config = dict(
    experts_per_token=6,
    router_score='sigmoid',
    routed_scale=1.0,
    balance_loss=0.00795,
    init_std_router=0.0326,
    n_head=5,
    positions='rope',
    beta1=0.9,
    grad_clip=2.0,
    decay_fraction=0.717,
)
Below are experts of layer 5 (counted from 0) of a mixture-of-experts language model. Rows are named router (the router's row for the expert), down (a neuron's output weights, with its number) and show model dimensions 0-159. Each number is 128 + 24 x the weight over its row's rms, rounded and kept within 0 to 255.
After each expert's rows: "comes before" lists some tokens at least twice as common just after its tokens as in all text. This comes from a sample of Wikipedia text that the model never trained on. Tokens count by the router's weight.

# expert 35
router [144 159 103 150 121 119 134 163  94  87 112 176 135 134  97 113 133 106 146 111 109 134 102 144 209 119 186 160 131 138 110 141 152 150 143 120 138 118 112 137 125 139 127 152 186 148 143  95 136 157 126 149  99  94 166  80  98 125 152 165 145 114 109 117 142 139 123 152 143 123 169 106 133 165 147 114 102 106 145  91  99 128 141 105 126 154 134 149 170 123  77 107 169 141 132 151 119 179 114 137 108 128 120 176 129  76 136 125 119 124 134 110 155 129 186 127 165 133 103 123 104 158 170 141 133 140 117 122  97 142 167 133 120 118 112 123 148 116 110 111 157 123 122 135 164 117 144 102 139 146  81 141 145 114 114 119 137 131 103 132]
down0 [118 101  83 141 140 109 100 101 151 144 120  78 164 149 146  91 132 152  78  96 109 130 144  94 142  82  91 121  97 144 121 127  97 116 124 146 129  97 125 104 145 132 101 143 121 145 136 137 127 134 147 128 127 114 139 104 174 109 111 128 126 149 137  85 125 136 104 161 147 134  90 141 153 154 147 179 120 196  99 102  97 173 108 114 176 112 144 129 160 113 137 119 162 151 128 125 136 144 146  90 141 104 108 149 137 124 100 101 130 110 140 120 135 102 139 132 174 111  94 112 121 139 112 134 127 149 124 121 146 135 108 150  90 152 106 114 136 150 131 137 115 165 176 135 103 161 138 124 102 117 184 113  77 151 106 183  98 123 114 105]
down1 [158 143 167  90 137 134 180 147 137 161 150 160 128 147 112 161 123 113 141 189 149 131 149  85 105  84  83 153 142 122 139 129 136 179 135 145 128 138 165 112 163 119 110 114 134 147 136 144 137 111 106 148 109 128 110 111 161 126 112 121 152 110 118 118 119 110 112  97  91 155 109 132 129 164 167 152 169 123 126 120 111 129  95 146 110 108 150 132 129 117 102 142 113 120 128 151 168 108 147 124 139  99  68 165 105 113  98 197  84 125 140  95 149 136 172 147 170 175 116 114 126 117 157 135 108  99 160 143 132 170 133 123 108 100 151 138 146 138 155 135 113 126  90 134 115 138 117 158 132  79  85 120 124 155 134 118 107 131 140 147]
down2 [144 177 138 125 128 114  77 121  94  94  92 124 118 112 111  69 113 179 146  73  65 119 157 130 113 133 122 123 147  89 137 139 144 119 137 131 130  90 153 143 169 129  96 132  86 132  94 131 136 168 164 154 116 141 124 109 132 162 134 144 133 171 125 127 106 154 118 171 120 170 115 129  96 124 100 138 164 111 154  93 130 109 145 115 114 146 116 107 123 131 151 123 137 166 139 101 115 126 143 116 185 167 159  78 142 121 151 145 103 111 133 110 138  79 169 138 109 113 138 125 134 104 101 117 150 143 106 110 136 142 104 167  90 162 175  94 138 157 159 109 114 107 123 139 120 136 142 136 126 140 151 166 109 136 141 116 124 138 119 131]
down3 [ 94 150 126 130 156 112 144 102 126 122  93 104 130 130 107 139 138 130 126 115 117 159 147 116 148 124 127  98 133 144 123 104 147 113 105  75 151 114 152 146 129 153 161 120 116 133 104 139  83 131 136 133 126 153 141  77 168 137  86 114  91 113 112 119 129 152 148 158  86 142  92 143 109  93  88 132 150 151 157 159 184 125 152 131  92 113 111 144 128 108 157  99 119 134 154 125 128 139 140 114 134 155 112 113  78 116 157 115 110 147 118  69 114  93 112 173 111 116 154 150 143  90 178 136 195 110 172 129 132 171  90 127 142  89 135 190 156 135 135 131 110 123 154 136 109  94 109 127 140 146 164 123 134 159 107 129 146 141 116 129]
down4 [170 129 143 143 115 126 114 113 113 135 137 135  95  87 144 169 130 138 132 151  92 128 120  98 143  85 165  86 166 126 103 149  86 126 123 129 134 101 117 105  94 123 130 133  93 147  99 117  97 154 119  73 143 110 133 122  97 155 144 146 135 103 149 156 122 175 110 127 111 125 153  98 154 141 150 151 125 101 126  91 105 135 123  71 139 128 126 142 139 109 108 116 114 124 138 121 155 151 104 155 136  94 130 111 125 152 115 122 146  97 120 142 102 123  96 122 155  86 148 140 173 159 178 103 136 110 130 164 107  93  79 134 122 136 156 129  63 162 165 111 117  89 121 127 117  98 142  86  72 117 149 158 130 113 157 108 137 151 148 140]
down5 [163 164 160 136 128 110 112 135 123 112 180 171 125 146 109 115 113 150 160 121 155 115 121 134 181 136 161 126  86 143 147  82 137 151 124 185 153 124 108 106 116 137 109 123 100  89  97 116 132 154 141 146 129 121 117 120 112 113 112 160 101 151 109 122 140 103 108 160 138 175 166 129 144 102 119  93 156 102 108 155 137 153 132 133  75 141 124 133 122 120 131 166 209 148 113 119 119 144  90 105 117  91  91 140 117 124 115 163 122 111  98 125 140 154 141 153 140 145 106 115 153 152 171 154 142 192 118 153 130 100 149 117 124 172 112 135 123 130 147 142 161 121 109 140 123 113 124  84 126 132 152  79 122 131 127 108  87 140 111 147]
comes before: " to", " the", " in", " by", " as", " a"

# expert 36
router [142 156 105 124 109  95 122 113 164 104 132 166 176 173 116 126 119  96  91 102 123  70 148 120 179 137 113  99 125 102 141 122 122 111 134 108 106 183 147 172 119 149 144 153 120  71 178 131 115 150 155 141 128 145 181 148  98 123 137 128  92 125 143 130  88 132 112 122 114 140 133 127 114 157 118 140 138 116 128  77 115 135 142 128 118 139 147 101 158 184 128 180 142 102 111  74 125 144 127 114 146 136 176 127  94 116 106  90 101 120 141 111 130 103 166 123 115 141 169 117 128 116 116 108  96 118 154 105 155  96 118 145 110 172 137 121 121 152 148 110 146  85 129 126 126 147 124 125 110 128 157 129 143 137 142 135 139 169 175 121]
down0 [144  92 135 107 126 144 143 114 155 116 152 121 151  74 185 111 164 105 131 154 143 104 139 105 154 103 126 158 144 154  85  98 131 154 134 150 109 130  90 105  88  94 124 173 133 134 102 109 148  98 114 121 124 143 118  94 167 165 130  89 138 101 106 131 154 135  90 169  69  93 107 121  98 119 153 110  83 136 158 123 163 117 116 174  88 143 114 118 127 146 113 134 112 130 144 112 119 144 110 124 136 141 121 119 198 134 155 173 119 141  99 129 126  97 156 141 155 140  96 132 150 153 157 111 122 150 158 115 142 127 132 121 118  62 150 106 116  95 151 108 133 127 127 115 128 114 161 130 159 117 134 138 115 125 144 160 113 171 108 128]
down1 [151 142 119  68 129 145 144 143 105 118 143 112 148 104 134  78 132 135 146 127 107 115 130 123 127 148 142 124 101  67 105 120 131 123 170 154 150  99 111 122 136 104 152 109 109 125  82 153 162 111  95 131  83  97 108 141 130 173 151 172 134 135 113 123 126 123 125 135 125 119  74 129 130 111 137 111 114 177 172 158 160 143 132 109 108 170 122 121 117 148 126 106 117 129 177  81 132 141 113 161 120 171 151 126 122 121 130 141  83 148 125 162 162 127 150 116 150  83 121 174  96 118 139 148 164 128  99  99 115 155 177 112  99 168 118 147 126 168 136 137 143 185 109 153 128 122 136 151 115 143 125 118 144 170 115  95 137  95 131 123]
down2 [149  74 149 120 125 111 150 140 154 143  88 102 128  76  96 147 158 138 118  65 134 104 141 131 104 112  97 127 111 140 132 128 127 136 130  85 131 100 138 145 122 132 136  65  89 111  90 125  98 136 112 130 124 106 143 155 127 181  97 113 127 129 123 103 142 153 155 126 148 117 121 121 142  95 148 140 152 129 148  63 155 125 111 135  94 102 108 138 165 163 175 108 148 151 138 103 113 111 170 170 122 109 115 149 110 130 130  87 105 127 139 158 140 137 155 120 116 119 159 132 154 133 100 123 107 157 127 152 126 155 134  87 141  92 117 159 122 135  79 115 116 135 106 163 117 120 101 127 206 107 139 122 108 153 103 113 101 131 127 154]
down3 [111 158 138 142 126 116 103 164 111 105 141 101 111 104 112 103 152 106 151 192 132 106 113 148 156 120 137 152 150 140 152  64 127 121 101 134 151 119 140 122 171 124 169 153  96 130 136 151 110 109 151  99 121  88 110 113  95 111 136 190  91 104 142 169  97 159  96  85 117 151 128 115 126 168 115 137 128 112 128 132 152 108  97 136 136 170 115 114 126 128 136 115 132 100  93 153  97 107 137  71 104 155 134 140  91  85 116  83  86 143 145 148 130 109 102 156 130 107 123 134 140 144 115 108 146 113 111 151 145 116 149 130  85 164 169 144 105 172 123 104 129 120  91 107  99 145 164 127 125 117 153 140 166 153 130 110 114 140 131 140]
down4 [135 131  91 133 147  77 130 146 147 106  92 102 130 128 145 131 147 145 169 120 135 134 157 137 136 135 124 155 127 145 113 101 136 111 126 139  45 121 135 172 151 156 144 136  91 127 140 138 140 153 181 103 112 154 151 124 126 118 185 139  85 145 112 162 127 125 123 126 116  82 133 110 148 128 150 133 120 126 143 170 130 171  81 111 188 125 117 149 142 102 122 117  93 112 144 159 103  87 136 134 100 149 168 139 180 130 142 171 157 111 104 144 145 173 121 130 135 107 117 145 135 139 160 120 110 131 121 110 102 128 138 111 165  90 117 150 137  97 102 116 144 139 119 115 127 126 145 128 120 124 159 147  87 159 107  60  97 120 124 102]
down5 [127 107 174 153 127  56 126 152 126 101 160 134 120 154 183 144 151 113 156 173 121 130 121  95 110 109 137 167 105 143 116 115  72 118 149  93 156 108 119 149 146 116 157 110 117 167 100 121 150 104 140 139 156 118 117 134 141 127  89 117 116 132 115 159 159 122 118 136 132 147  86 116  74 108 115 127 156 111 118 122 118 133 123 158 160 115 127 107 100 125 135 140 176 132  79 131  91 100 161 117 134 168 130 106 125 142 160 118 122 103 135  83 112 150 174 160 100 101 119 110 116 136 131 122 127 166 125  92 128 139 109 122 114 175 112 146 142 158 130 127 108 102 131  94 130 128 135 132 106 150  94 197 104 122 144 103 132 143 177 126]
comes before: " |", "|", "%", "7", "6", "9"

# expert 52
router [155 160 156 138  83 147 103  85 158 149 142 132 102 141 117 100 166 154 103 114 168 123 134 117 116 151 112 139 135  93 131 125 166 101 118 121 149 147 118 167 131 125 121 121 147 100 108 133 129 120 123  98 104 145 122 123 125 136  86 101 133 134 107  95 143  76 129 132 176 143 120 123  92 132  99 126  92  94 118 154 115 132 122  88 132 193 162  75 137 142 139 139 129 130 102 136 108 118 146 128 123 127 173 115 161 108 126 134 175 137 174 143  99 155 116 131 104 119 100 154  90 111 123 115 125 153 138 148 143 135  83 111 162 117 140 118  80 111 116 156  88 114 129  80  97 162 149 118 127 115  88 121  98 118 164 192 101 135 127 129]
down0 [123  81 139 173 111 141 147 147 145 148 121 109 118  99 140 131 143 110 101 154 147 116 180 128 105 159 143 161 105 106 178 168 111 120  71 113 135 133 141 138 149 102 143 151 139 130 139 148 111 109 157 137 110 168 141 107 136 136 116 127 128  96 147  91 145 101 120 141  81 137 149 135 143 166  78 126 155 167 122 100 144 149 122 132 139 126 136 114  85 156 119  85 136 131 154  77 110 131 115  74 121 175 127  84 102 147 105 109 141 164 124 122 144 143 133 140 118 129 132 102  93 123 161 159 130 143 110  99  87 128 129 119 131 148 150 144 134  96 155 125 171  92  80 165 146 150  88 148 143 141 141 153  92 104 144 139 142 161 158 116]
down1 [118 144 138 136 135 118 129  96 169 136 124 170 129 126 142 134  52 109 150 118  78 129 150  86 160 131 138 121 132 109 137 119 130 143 113 120  96 129 161 143  94 107 102 135 107 170 114 160 125 138 147 129 100 181 126 106 146 126 168 126 130 154 111 137 113 109 109  93 134 147 139  84 132 164 100  98 164 145  56 104 150 142 125 159 118 125 118 101 147 144 118 109 118 133 160 124 119 124 154 138  99 103 152 111 140  97 109 162 118 155  90 113 138 179 124 105 112 106 157 139 147 132  92 161 151 135 122 145 125  95 120 120 182  86 138 122 143 126 150  95 162 105 155 130 163 143 146  65 121 100 115 128 114 173 157 119 115 105 120 126]
down2 [ 95  73  91 144  89 134 172 166 131 112 123 145  99 130 161 146 115 125 110  92 125 105 127 125 111 112 175 117 152 142 158 167  75 104 121 155 120 128 132 116 107  77 132  82 115 131 124  76 145  89 102 160 130 116 142 116 118  84 141 102  88 144 136 182 161 107 123 125 121 150 115 123 141 104 134 129 175 145  99 104 118 100 162  98 122 132 105 132 121 143  96 132 117 145 151 127 125 123 133 152 141 168 114 121 130 117  96 149 111 143 116 196 134 129 159 142  84 122 137 160 119 137 142 167 116  78 127 160 100 143 123 114 137 130 124 131 117 111 107 139 127  99  83 114 157 123 129 107 105 169 153 126 113 128  99  82 147 126 104 147]
down3 [116 151 153  75 129 137 148 135 167 122 111 168  98 162 127 111 106 131 149 135 161 179 116 171 128 127 121 134 102 123  44 135 174 150 124 139 125 130 114 141 149 138 137 100 149 118 142  74 140 122 146 143 108 148 103 133 109 122 108 171  98 124  71 135 140 116  93 149 120 125 145 106 123 127 161 101 166 109 145  96  99 133 157 129 104 100 147 142 124 129 118 119 105 113 101 123 143 155  95 163  96 101  86 134 145  97 109 139 137 128 181  91 105 109 121 119 134 158  84 119  69 113 163 118 117 118  86 158 123 128 154 113 126 139 112 113 143 177 127 116 111 148 111 140 132 147 156 145  96 117  95  92 135 112 120 115 150 138 148 126]
down4 [137 130 151 129  81 145 109 116 112 157 168 118 124 139 139 125 142 154  92 151 132 119 130 139 163 140 154 138 149  97  90 141 142 127 108 134 107 103 135 181 106 163  81  93 103 132 122 108 169 123 173 146 165  94 121 141 113 152 130 139 152 117 137  99 103 144 137 115 126 163 142 169 162 130 126 104 124  87  96 130  92 118 117 106 137 152 145 133 203  89 137 131 120 119 137  79 139 110 141 109 129 137 107 111 113 126 123 122 108 123 168 117 148 140 100  97 184 114 164 142 161 144 116  70 135 167 132 120  73 149 107 115  83 107 153 108 130  77 141 121 124 125 120 134 123 130 129 132 128 121  89 104 153 119 115 142 125  85 100  89]
down5 [139 139  95 157 106 129 113 130 114 128 101 142  96 133 118 146 125 106 130 141 111 124 127 118 128 105  97 140 176 162 151 106  81 141 161 125 159 164 125 137 153 127 140 139 134 120 124 105 158 154 112 128 115 154 133 104 134  72 127 132  90 146 105 151  54 114 136  70  96 138 111  96 159 113 120 144 120 109 154 177 136 144 134 113 140 121 115 135  93 136 122 122 126 122 138  99 123 119  65 149 111 115 102 110 154 135 143 111 104 157 142 110 141 112 106 144 160 137  79 141 117 170 137 103 106 153 116 154 136 142 158 171 108 136 113  94  71 169 160 105 148 125 144 182 132 135 152 150  83 150 122  95 104 118 162 121 122 160 121  85]
comes before: " of", " and", " in", ".", " for", ","

# expert 14
router [131 128 155 109 134 160  81 138 136 117 106 125 123 150 110 156 132 117  91 136 135 104  79 125 111 118 170 134 107 127 161 114 127 165 176 142  97  96 155 120 133 120 137 109 142 106 137 136  91 118 122 125 117 177 140 132 151 127 134 100  93 158 112  94  77 129 144 117 119 105 147  88 170 130 151 170  83 122 121 108 121  99 142 152 115 101 122 137 119 115 144  77 155 120 104 129 123 105 119 117 153 132 115  95  97 117 120 122  91 151  96  83 111 182 126 101 113 103 125  97 144 148 146 116 151 121 109 146 120 114  86 133 152 146  77 112  91  96  62 125 101 116 112 111 143 156  73 156 168 125 102 132 144  99 110 135 142 123 129 153]
down0 [130 135 142 150 131 114 114 119 136 120 142 139  96  88 143 136  93 135 116 157 139 108 123 124 123 126 155 135 166 107 129 114 110 138  93 147 142 126 178 132 139 146 176 131 144 108 104  88 160  99  78 137 126  94 121  85 139  98 104 155 101 127  83 116 114 103 135 167 125 146 105 161 138 113 150 130 153 128 163 125 122 124 157 132 155 133 141 114 130  93 106 133 156 149 169  79 131 134 122 106 133 120 152 136 128 148 122 153 105 122 112 170 112 119 114 124 145  61 119  91 187 159  82 146 112  81 110 139 114  67 127  94 102 130 151 167 135 163 119 106 114 141 155 117 120 124 105 135 168 101  97 133 155 139  73 116  87 107 136 115]
down1 [140 131 119 115 155 135 154 147 163 173 108 113 146 156 133 116 158 127 109 132 137  97 109 130 154  99 106 124 102  96  90 102 142 170 171 130 108 142  92 128 123 117 124 141 113 142 110 136 140 152 137 143  91 128 101 107 142 124 116 135 113 119 101  63 137 128 132 119 131 126 162 122  79  76 185  98 134 148 137 174 140 147 139 144 113 112 113 143  91 169 101 148 150  95 113 144 120 156 136  97  90 104 105 118 124 114 131 103 162 156 142  82 105 141 175 111 111 143 147 137 137 104  97 108 101 142 117 155  98 140 106 133 160 108 131 103 136 136 107  99  98 121  55 124 125 116 133 136 139  79 131 133  99 136  77 121 137 103 116  74]
down2 [ 92 103 116 136 132 135  90 134 104 148 140 111 118 106 154 112 109 145  84 117 108 111 142 125 151 135 162  97 123 105 168 128 108 130  85 100 162  87 129 108 117 164 125 159  83 105 126 101 150 184 118 181 108 121 111 103 175 158 149 152 108  94 141 113 152 115 129 108 125 104 130 118 125 115 134 121 119 115 140  88 168 124 144 127  95 135 100 179  54  77 139 129 149 154 132 132 126 156 180 150 175 145 108 138 155 156 148 126 140 150 146 102 124 115 168 114 168 123 126 116 135 140 122 134  90  99 132 154 120 147 174  95 115 109 126 106 161 107  91 129 113 129 108 131 130 126 115 130 127  91 101 149 107 135 136 106 143 110 158 111]
down3 [ 87 116 145 172  92 149 119 113 141 134  88 155 150 115 128 171 131 137 149 101 132 127 139 143  97 127 129 108 141 121 143 132 143 148 145 111 134 142 128  86 113 148 119 122 140 141 125 126 133 109 102  83 136  94 154 121 131 103 110 128 122 122  99 117 100  71 129  92 129 150 100 156 140 127  92 130 142 154 147  96 110 120 135 172 184 120 128  82 132 110 133 147 108 127 163 142 170 121 110 158 143 115 196 149  94 104 123 130 118 107 144 157 132 120  87 153 159 141 115  86 137 169 138  81 136 152 101 157 136 136  91 120 126  77 154 133 101 106 134 114 142  93 118  84 149 104 112 106  89 128 106 136 152 162 191 133 129 117 173 118]
down4 [109 122 141 116 150 106  78 128  84 125 114 131 130 110 154 108 121 134 123 154 152 118 140 146 138 155  96 102 131 136 103 107 131 105 135  98 103 131 163 164 135 116 129 133 142 142 139 120  97 132 157 137  95 155 109  87 158 141 110  97 122 115 158  52 145 126 172  85 120 168 112 144  93 127 142 101 139 120 104 123 124 129 107 151 114 121 153 151 153 139 147 137 150 149 139 148 172 111 127 122 131 148 117 136 137 127 144 146 138 119 141 134 160 144 118 107 130 131 184 151 118 157 105 121 101  72  86 151 116 145  97 139 125  89 113 127  96  99 102 120 109 159 103  95  91 111  73 167  79  83 128 143 119 109 149 190 135 129 125 176]
down5 [110 139 134 162 148  93 137 114 100 156 107 135 148 127 170 151 116 115 101 141 142 120  97  92 104 165 105 128 145 153 138 161 125 158 127 140 155 107 138 124 112 155  98 120 148 137 136 148 125 136 139 148 140 151 127  97 165 154 133 171 110 105 118 130  94 106  97 150 122 107 101 122 135  93 109 102  97 135 184 114  92 135 120 127  98 138 145 125  94 156 155 147 131  90 139  96 110 123 149 186 109 115 181 160 177 164 107 161 108  96  87  94 138 148 143 132 125 164  85  87 127 143 129 106 125 143 150 142 150 179 142 166 147 172 145 104 169 141 169 122 167 142 109 129 134 156 124 134 146 118  98 148 133 110 140 148 140  94 148 114]
comes before: " |", "6", "2", "1", ")", "7"

# expert 62
router [127 113 145 141 110 110  94 117 159 194 141  99 129 149 157 121 136 164 129 131 118 108 174 101 125 162  83 109 142 124 125 131 131 137 102 104 125 152 138 157 120 106 124 103 107  92 108 132 138 147 106 168 122 115 106 133 147 148 174 124  90 145 125 108 103 112 122 116 164 101 141 155 138 159 124 142 127 120 154 101 154 106 174 110 162 143  80 106 111 145  96 144 141 128 116 138  78 141 154 174 146 165 131 125 168 115 105 125 142 119 155 119 126 147 146 120 161 158  90 128 111 114  73 175 119 150 131 170 119 115 140 106 154 117  86  99 134 104 138 132 173 106 157  99 140 127 128 138 108  90 109 148 101 123 168 179  99 101 137 104]
down0 [ 73 119 121 114 108 121 182 158  86 109 112  99 136  96 138 120  99  81 114  91  84 115 117 124 127 135 161 120 105 178 135 188 118 137 150 129 111 139  96 138 134 153  95 139 142 132 111 160 102 128 175 107  85 143 139 147 132 114 144 157 129 114 100 131 119  84 142 164 119 138 117  97 118 117 120  75 131 157 171 146 134 130 131 176 162 133 106 118 122 151 137 102 151 133 145  94 102 128 109 119 146 136  98 155 154 145  87 152 119 127 111 108 155 122 145 160 105 146 129 114 153 128 160 136 133 143 138 141  70 141 138 109 112 128 136 108 101  93  99 114 129 156 133 162 122 112 107 165 102 140 116  97 129 112  99  83 175 152 144 102]
down1 [113  80 172 145 136 137 133 142 145 140 133 133 105 105 102 130 144  79 134 193 139 120 114 134 105 114 124 157 102 143 102 150 107 137 135 152  93 154 159 105 159 130 135  79 100 136 125 100 126 169 117 132 103 190 150 164 136 124 138  94 160 178 103 103 136 155 114 144 146 123 112 124 151 125 142 182 122 150 122 117 114 113 122 141 101 104 152  88 130 125  93 119 146 112 100 127 138 127  93 160  86 132 122 139 132 115 127 119 131  98 107 130 109 160 139 162  99 134 151 116 114 135 129  88 123 127 107 129  88 112 150 117 121 161  99 117 152 147  79 123 153 134 127 155 183 150 129 126 109  81  71 140 122 140 169 132 122 134 190 116]
down2 [ 99  98 148 128 117 124 123 129 134  73 121 115 125 101  87 122 121 158 127 140 108 136 155  78 136 181 108 138 163 121 222 149 104 115 118 103 150 104 148  95 133 120 144 141 163 144 109 163  88 132 103 134 152 138 125 125 172 120 132 119 125 102 157 167 121 119 158  96 128 147 146 132 117 138 119 151 129 138 119 112 178 154 109 107 156 151  99 123 124 152 128 149 198 139 147 114 103 135  93 112 174 129 143 105 131 109 145 118 138 155 143 122 196 141 141 128 106 108 154  96 113 132 101 154 142  96 128 127 128  90 123 172 109 114 104 139 157  97 164 129 157 141 131 105 168 111 133 109 123 138 151 123 124 119  78 127 109 119 132 121]
down3 [123 152 140 147 110 150 173 130 102 137 114 118 158 146  92 136 173  91 119 142  96 105  96 107 143 111 124 115 159 119 111 164 120 160 106 116 130 151  62 115 139  95  97  76 162 113 158 141 103 106 140 103 166  92 148 146 130 124 134 144 157 147 104 157 171 137 128 117 121 130 113 120 117 109 100 105 120 120 134 131 129  99  96 105 132  93 144 104  99 120 120 178 129 125 138 109 112 146 108 158 137 111 101 126 138 162 140 139 117 117  94 124  77  93 147 120  84 118  69 116 109  80  83  97 124 170 151 108 143 109 104 132  98 113 140 141 144 153  98 120  99 166 136  92 125 143 133 142 107 118 135  83 131 130 136  73 147 143 134 148]
down4 [148 108 134 115 167 151 117  91 114 125 111 146  90 105 111 171  83 155 133 123 114 147 126 102 108 103 116 134 191 175 182 174 132 151 123 142 120 124 157 134 159 103 140 108 123 103 106 154 155 116  97 116 157 129 137 153 133 143  78  79 117 128 132 138 120 114 146 116 143 131 121 179 149  84  93 159 142 152 163 119 126 112 116  85 125 140 112 130 132 115 104 135 156 151 142 102 118 120  95  88 137 117 163 135 124 140 150 126 108 105 125 157 145 141 101 152 104 116 138 124  66 149 142 112 166 117 116 167 144 133  98 136  84 132  82 142  91  97 149  95 116 149 136 137 134 147 105 142  84 166 162 115 142 141 125 138 102 146 131  97]
down5 [141 118 109 143 120 148 175  95 169 165 118  87 159 100 160 132 145 102 142 126 112 134 106 144 152 136 101 131 177 139  83 122 140 151 125 103 126 144 137 112 132  83 141 158  96 143 117 116 137 177 140  75 140 102 146 116 107 112 115 124 108 109 159 132 124 132 181 109 156 138 107 139 145 107 146 146 102 180  76 141 122  90 138 129 102 127 100 170 140 123 128 141 141 138 141 111  71 132 143 162 133 148 144 166  75 162 119 129 149  94 101 144 119  84 109 114 134 117 132  88 160 116  95 145 140 147 121 157 161 136 115 120 146 132 133 125 154 136 169 128 144 122 124  97 186 121 109  99 101 117 145 138 135  87  87 121  93 130 123 116]
comes before: " of", ".", ",", "s", " and", " in"

# expert 30
router [132 114 173  76 102 152 158 180 101 148 113 115 128  70 112 117 168 148 101 110 102  93 200 140 135 140 146 136 134 117 141 145 136 112 105  98 141 119 103 150 126  78 114  84 127 104 117 132 149 114 125 136 113 142 155 127 160 128 158 118 128 157 113 149 136 173 119 114 136 115 109 109 143 144 167 106 107 136 100 137 124 143 148 163 133 115 131 125 130 135 100 106 132 137 100 119  81 156 135  96 115 134 152 113 105 124 122 124 165 129 103 147 119 160 131 131 112 185 117 122  71  90 147 122 114 122 148 105 158 163  96 152 141 173 148  98 127 121 161 185 128 117 114  97 129 104 147  82 110  85 152 151 116 119 139 163 128 112 131 138]
down0 [134 166 144  77 112 106 143 139 100 148 156 155 128  91 158  99 152 109  97 161 143 116 157 137 152 141 126 127  79 128 125 135 132 158 140 138  97 169  92 108 101 123  95 130  72 140 102 156 147 118 155 138 123 121 120 133 135 136  97  93 109 117 159 123 118 146 100 162 121 169 141  97 142 128 168 100 123 141  91 129 119 148 152 146 147 135 114 110 127 144 117 173 131 141 136 130  79 134  91 192 137 108 118 182 140 127 128 114 145 124 106 143 128 112 162  77 116 118  82 113 159 176 112 130 103 154 132 129 101 113 167 119 150 117 121  97 112 147 124  82 159 109 161 133 111 101 144 104 102 115 150 124 130 108 127 110 159 147  83 157]
down1 [175 142 130  80 148 116 143 144 125  94 112 127 180  85 158 125 132 120 105 123 116 119 132  98 133 120 153 139 110 150 146 129  84 128 130 108  98 139 139 105 140 139 122 155 143 160 144 106 125  94 138  97 145 115 106 131 157  69 113 138 136 147 181 133 150  90 176 134 162 121 129 169 132 104 110 104 113 136 106 131 132  99 140 130  86  92 138  81  87 135 155 114 136 130 121 146 164 151 148 132 117 125  91 108 129 141 118 180 130 130 138 131 131  85 128  89 110 106 162 125 157 175 161 133 101 162 116 146 162 106  92 155  97 148 115 149 109  95  76 133 139 125 146 150  91 139  97 135 133 144 118  98  82 168 133 126 128 115  94 118]
down2 [119 117 130 123 144 120 167 170 124 136 146 139  94 110 136 119  67  92 101 142 161 126 157 142 145 135 120  95 136 110 171 131 126 147 118 165 128 101 111 121 130 137 110 139 140 145 170 112 118 125  87 179 154 150  82 125 129 124 163  96 173  98 116 111 118 117 143 133 136 135 147 157  80 127 116 115 149 119 134 121 118 151 101 110 103 101 127 144 123 133  62 127 135 146 116 147  81  99 113 126  88 119 133  90 100 141 153 121 144 104 103 117  98 166  88 139 142 101 138  90 128  79 136 120 128 132  99 141 120 100 171 113 148 106  91 112 110 143 120 142 132 126 129 104 148 174 134 140 146 141  80 127  82 140 103 175 139 161  96 173]
down3 [166 105 168 126 106 114  97 180 140 139 138 144 132 169 100  87  87 122 125 138 176 111 115 175 115 140  76 129 120 157  93  77 161 110 100 130 186 128 112 148 122 174 148  96 134 107 114 106 164 140 145 169  83 153 123 102 132 170 103 115  78 135  87 124 109 110  82 121 128 143 136  88 107 151 134 136 134 136 145 153 151 129 120 126 135 146 177 129 121 147 149 118 150 137 114 123 119 114  97 111 140 116 125 139 154 132 108 163 154 124 177 129 123 155 126  91 150 145  93 137 160 127 141 148 115 126 117 125 142 109 148  95 122 146 114 160 127 136 109 158 110 126 122 164 115 156 132 174 114 106 137 100 133 136 171 143 116 125 156  99]
down4 [110 104 179 144 148 105 115 163 129  91 131 110 104 124 129 126 109 152 116 124 115 110 145  94  70 155  90 167 103 146 106 127 149  97 101 145 113 127 165 138 163 128 109 110 134 116 150 145 127 128 121 137 135 107 153 143 141 140 122 133 128 139 130 144 133 143 114 110 125 142 107 117 124 171 141 161 140 126 127 150 134 116 112 111 137 122 113 173 146 164 126 143 151 134 128  87 177  92 116 133 154  98 138  81 148 137 141 110 117 155 109 253 143 150 104 109 121 100 161  75 137 145 154 118 119 152 152 125 151 125 124 132 171 118 120 125 102 141  86 113 126 143 104 109 140 143 111 146  97 132 140 104 173 155 134 100 104 157 124 168]
down5 [116 140  87 143 127 137 144 181 136 149  80 171  97 111 140 159 126 157 119  99  99 139 196 134 117 102 111 111 154  98 134 109 120 110 136 134 146 176 140 108 121  99 121 130 109 137 158 121 126 134 141 131 144 159 127 119 102 110 108 151 122 123  98 109 109 103 148 140 197 140 114  99 145 106 158 119 143 161 118 121  89 125 127 116 133 143 126 123 124 131 158 168 148 155 148 103 105  88  88 155 151  94  39 116 153 105 138 126 127 109 134 101 129 144 139 141 160 136  98 161 104 129  97 141 157 118 123 129 121 102 144 171 115 120 125 123 151 115 131 115 126 107 155 136 161 153 118  61 111 107 107  98 146 129 169 112 103 125 101 156]
comes before: " of", " and", " in", "ing", "s", "ed"